From a checkpoint of a small mixture-of-experts model trained on Wikipedia: 4 picks a token, a sigmoid router.
Below are experts of layer 2 (counted from 0) of a mixture-of-experts language model. Rows are named router (the router's row for the expert), gate (a neuron's input weights, with its number), up (a neuron's input weights, with its number) and show model dimensions 0-255. Each number is 128 + 32 x the weight over its row's rms, rounded and kept within 0 to 255. Numbers have three digits each.
Before each expert's rows: a language model's description of what the expert responds to. This comes from a sample of Wikipedia text that the model never trained on.

# expert 44
What it handles: Diacritic syllables, place nouns. Syllables inside foreign names, often with diacritics (Manawatū, Miwon), plus nouns like side, year, village, United in United States.
router:118138066098207192155163152076153150186152191168159132124150095097159116077118048179135163132100123130101119121123149127096145116155157097126115137126092100093140133148128121216154124114155136096130116135083105071149083163062081115140126142166086123078136089134088133143074114229103127161143099134185111125146175134053124139147122134125132126106116162066150136089138106096168095126125114146082197163160093116038125154185202126080101099153113091119086149134131165103174108085111175108110137146103125197165130137106124100211122099151101153097166093110098093137098130162125117119138179171120156063176089110119127137177117207160154152161162070126148141084157103143127145150137130129124108106095128111124121136130129144138106154153095156126099150087087100117163159118145074
gate0:073131129123160164129166117150089134130216068151098088120141119168130087111108197135124147111151107129138117134128145145129126173138108127127101118198158143169124126179129127193135112175157142080108160085148124097130116159124188144155117175203121117115131105071117120116128153129131118252148086086180078074219134119095132094163086135038128109070129137126107153126130127054106181061129116126141123128123057135095131133132114178120132223089083112082131126128125131119132129140122162075115127130166159081121149153079160146122137121056128138130122132151120095148125124129107171186096144109137118098125125168113107104065139062102157134124127131141133128166126138137143217129155123069116094066116118126103121129129158163177181124149078053116163140087194126148154124109128117
up0:131122130132111141128080069130123094178129096119103181175126121202136203121059141122112126149116133181174130130148160113057155136113153120145129191041151150127131127133104141053121104162111159102116111128129103161130165098035081110081095125128149146113105097069191150126105143118131080135170111135110148133128127108135155114180083141137115174132129102105179124146129132107187126124104137037129129173113131129086124167188131198107130114080117107183121095115132133131137145149090194131114133179186129092065099119104110114147152154127101206124192133084138157118145116138056151132111126054143143118119116101136137121183094179123162166140162083127213146109140130129128109127130153137111102178138213134069142139104097070160147133135102078128152128131183132132077175166185142

# expert 3
What it handles: Creative-work and group nouns. Common nouns after the, a or a possessive naming works and groups, such as film, album, band, show, plus own.
router:098192043058150134245173142087113160120129145151154150121078112078160126122139092180166114125170123071093120081173123161085077136112134117132103164087173113080135173141149132142166149150162095124148111124132121122172089107107169081154089138181092132080141081135137107128094101155128161185104125093151117117128140124156117123135150126110119145128126177095167118069090081077085131148154111076087171179134138149129165120205147126139115136139190115136115061200109124104155104096100145127132103160139146147128185189110162111132053052158151049131168113094138095089099135104111059162088146121113135112124138093131068162094087096155120128117154111162176147107141142112111206148092126122104081126134127090090162140115133149152156115127103102170092190138123152153164150111103114
gate3:139101119143124130149119126124154129094120127128186175162106115189133127126143106143094072128153191059124083068090147065128136129134089125097095196131130130147132105139115099129122128093182134123149093128130136124143130114137136129132111119092130127184129071164137103149102093082113178108120130122156135113129192158170096111108127144136099126223128128129121077127127126119129126150137207149129125224060134113091102049131184154119112133124130129100114144074099125101163135092177142182113076129116122134136177121198134159099078105147128129154107133147127076118133062104139158129129185136168128147129191079118132123126014128099139174088114091132064144143146181157142143093134114153124159154180106160128111115076091137099109111128121145165146116082255173194110111182085126
up3:121133123128137123123131103129132130146136124155132064165162205109129116149135119124129122142082127148154170120107128130103121119125172017097108084134142112135181140123120132127132127117123118130130120128097145209135138154143054134143099114160103115130131173100131127133130081157156087243060131121108114136141102136125131075125113040144102131133123160138192123226181128132187161124128204085096106085157052127144128114143128129170146129152129125122109096150205141127106135104118086125144123164143134168127015181128101173161130129129100143029228152132156131136133228128131124129129138129127125125112136147140127109113138199072083141151127143130130149123207124127149040138072128049103142128111141131146157130113130131115073102113185102125118158131141143145132128129169107

# expert 7
What it handles: Table labels and codes. Country codes and field labels in sports tables and infoboxes, such as USA, ZIM, FW, plus nouns like Award, announced.
router:089168034055207191178135167093089171175161164119177079131163086143136156095164107181155159152149146096103122123145106168109095099174107151149106128106176104057170117182122143185142164144188094142161111086117066113155166144113139125095117118194061104120129077130143129078120098108133151202103078148105089102144160106075106112161090127143104143122142132071185161165141094076126142139124131085093163136138133165071183140208206135106122133165149121141119058155095140105118110101117152098091123144102156128072179123128157118142088096171114099157171120079147135077122152109111118079110147148120178086166109163120122132130134160163154142132144089169095112091127158127123150100160124096125094125153153094107138127121131140135158114146082105180076173109127145111132177145151135
gate1:159167077103126143141160133111128128139134129120105190134073124062092115117160124130179149200133126034128132079164079125041136129125146109132032041135162129193121124192136104105120134107106146095133170161109168057128080122127128128173123190153112184124156130113100146134119115133128151146127134159106062132114122175131093165110136131119135103171133169154103104154128099092073000133154125063125110127159186111139131117127108077056132115151128131096115084137062126154152135126136133105125139136106136172166136215170113092158128096135158110128121134137150137153112135237096129136159151104175118136165135120121146157139135112135190118142145110141128097127120106107132171132164132129124121118136128130129125150106128117130124114158107152071107128155116151143119130102128048
up1:073117195141146114130098115129128125125117119141162070124173149144141185137081129134127120066129129183152126133094196130207121132128117151130151169128123135046134139084027151193127132130155118126121103117168084170128134212129133129137128103132138107110089126131165130093127132128153053118206127091151143163149162082127129091140125141165127169039090128081150193114128127168166237118130133182101145156090081137132108133125170238201132139124152130158161191082165113119130183127122124127150128125144120127139129099116136156162121184127121132130126110105120059115140099084188125128138127121126172109106120128141114090132117184103091121080116120128128134119202119175126138127085129125135136140124121060069127127188132138165126158135139127128157128108182124129158109222110195

# expert 13
What it handles: Plural noun endings. Plural nouns and plural suffix pieces ending words in running prose, such as members, people, studies, ations.
router:087214087035149217215146076067131163072125182168148114154100150104150121110154079222115128129133105109138115125159081159096129095125143147141117148096170130074112146185122108182145092125154137133109110124145107115101105105127142121117110158180103112080148072081113135096082101070068115190141083155155117120131147131088098156113104149157104143130152175102182163145144063075098092127189085074118147156169118124125188135198187098082123127181164130131091118132141099140159140078113126104167102138092123100142173162097153141168106094171138117145148110124153123095120106113137102114167122174070159128149102154125086167128095178141134100190161097153106149117142129154179173141096115127105091102166141088085130158149126108130089141103113102167126173151090159092145158102132146
gate1:126140098119128119131117106129106128149175129126152048125096121065164138134126102129074119146138111142158114100134128098165150150132164128121112167127148132048115175089127100124127073165121198133120129181085186127168163144106092152124127133074112067130131117101098130066129046082203118197084121152128146046171129109136084061135118155118125146171212136089045106103128129125124138083190114072119093111159139124192133131128129081125128130127141117118112126078100127136102125156136099142083127128060104112129140136181138132050138179124119103170126137130122122089127114144162174109154114103121128191117127127123195128116166132132154113059125127146137132128136119122122155125128210078212089089051148121122128128216116123045150128169119136156124184098067110168120126128121171
up1:073114202125129121131098131128150137129124163151158153129134121124167103133122125109123182131135138130182106172163196123154154128084128126167211121128099134175142152130145124123146134123127137163128131073030127151129187176177128129099127073120156160123125135178143107138170068142150117075142095135159131180166135155121126132119166053130128057139148141060058124127182030219151141109162123122125128078135129129160111173127114137138133136077116121120063171143171135103142094032114158144107142117130127129159083146191121106076070120139124139128052128085114101202136101121098131112127162064144152147124166199121124137198105125101070097104200161135168129133174202138092107150130128152139105113111133119156153080108127116128127132123131110164127082138070115161142108121125069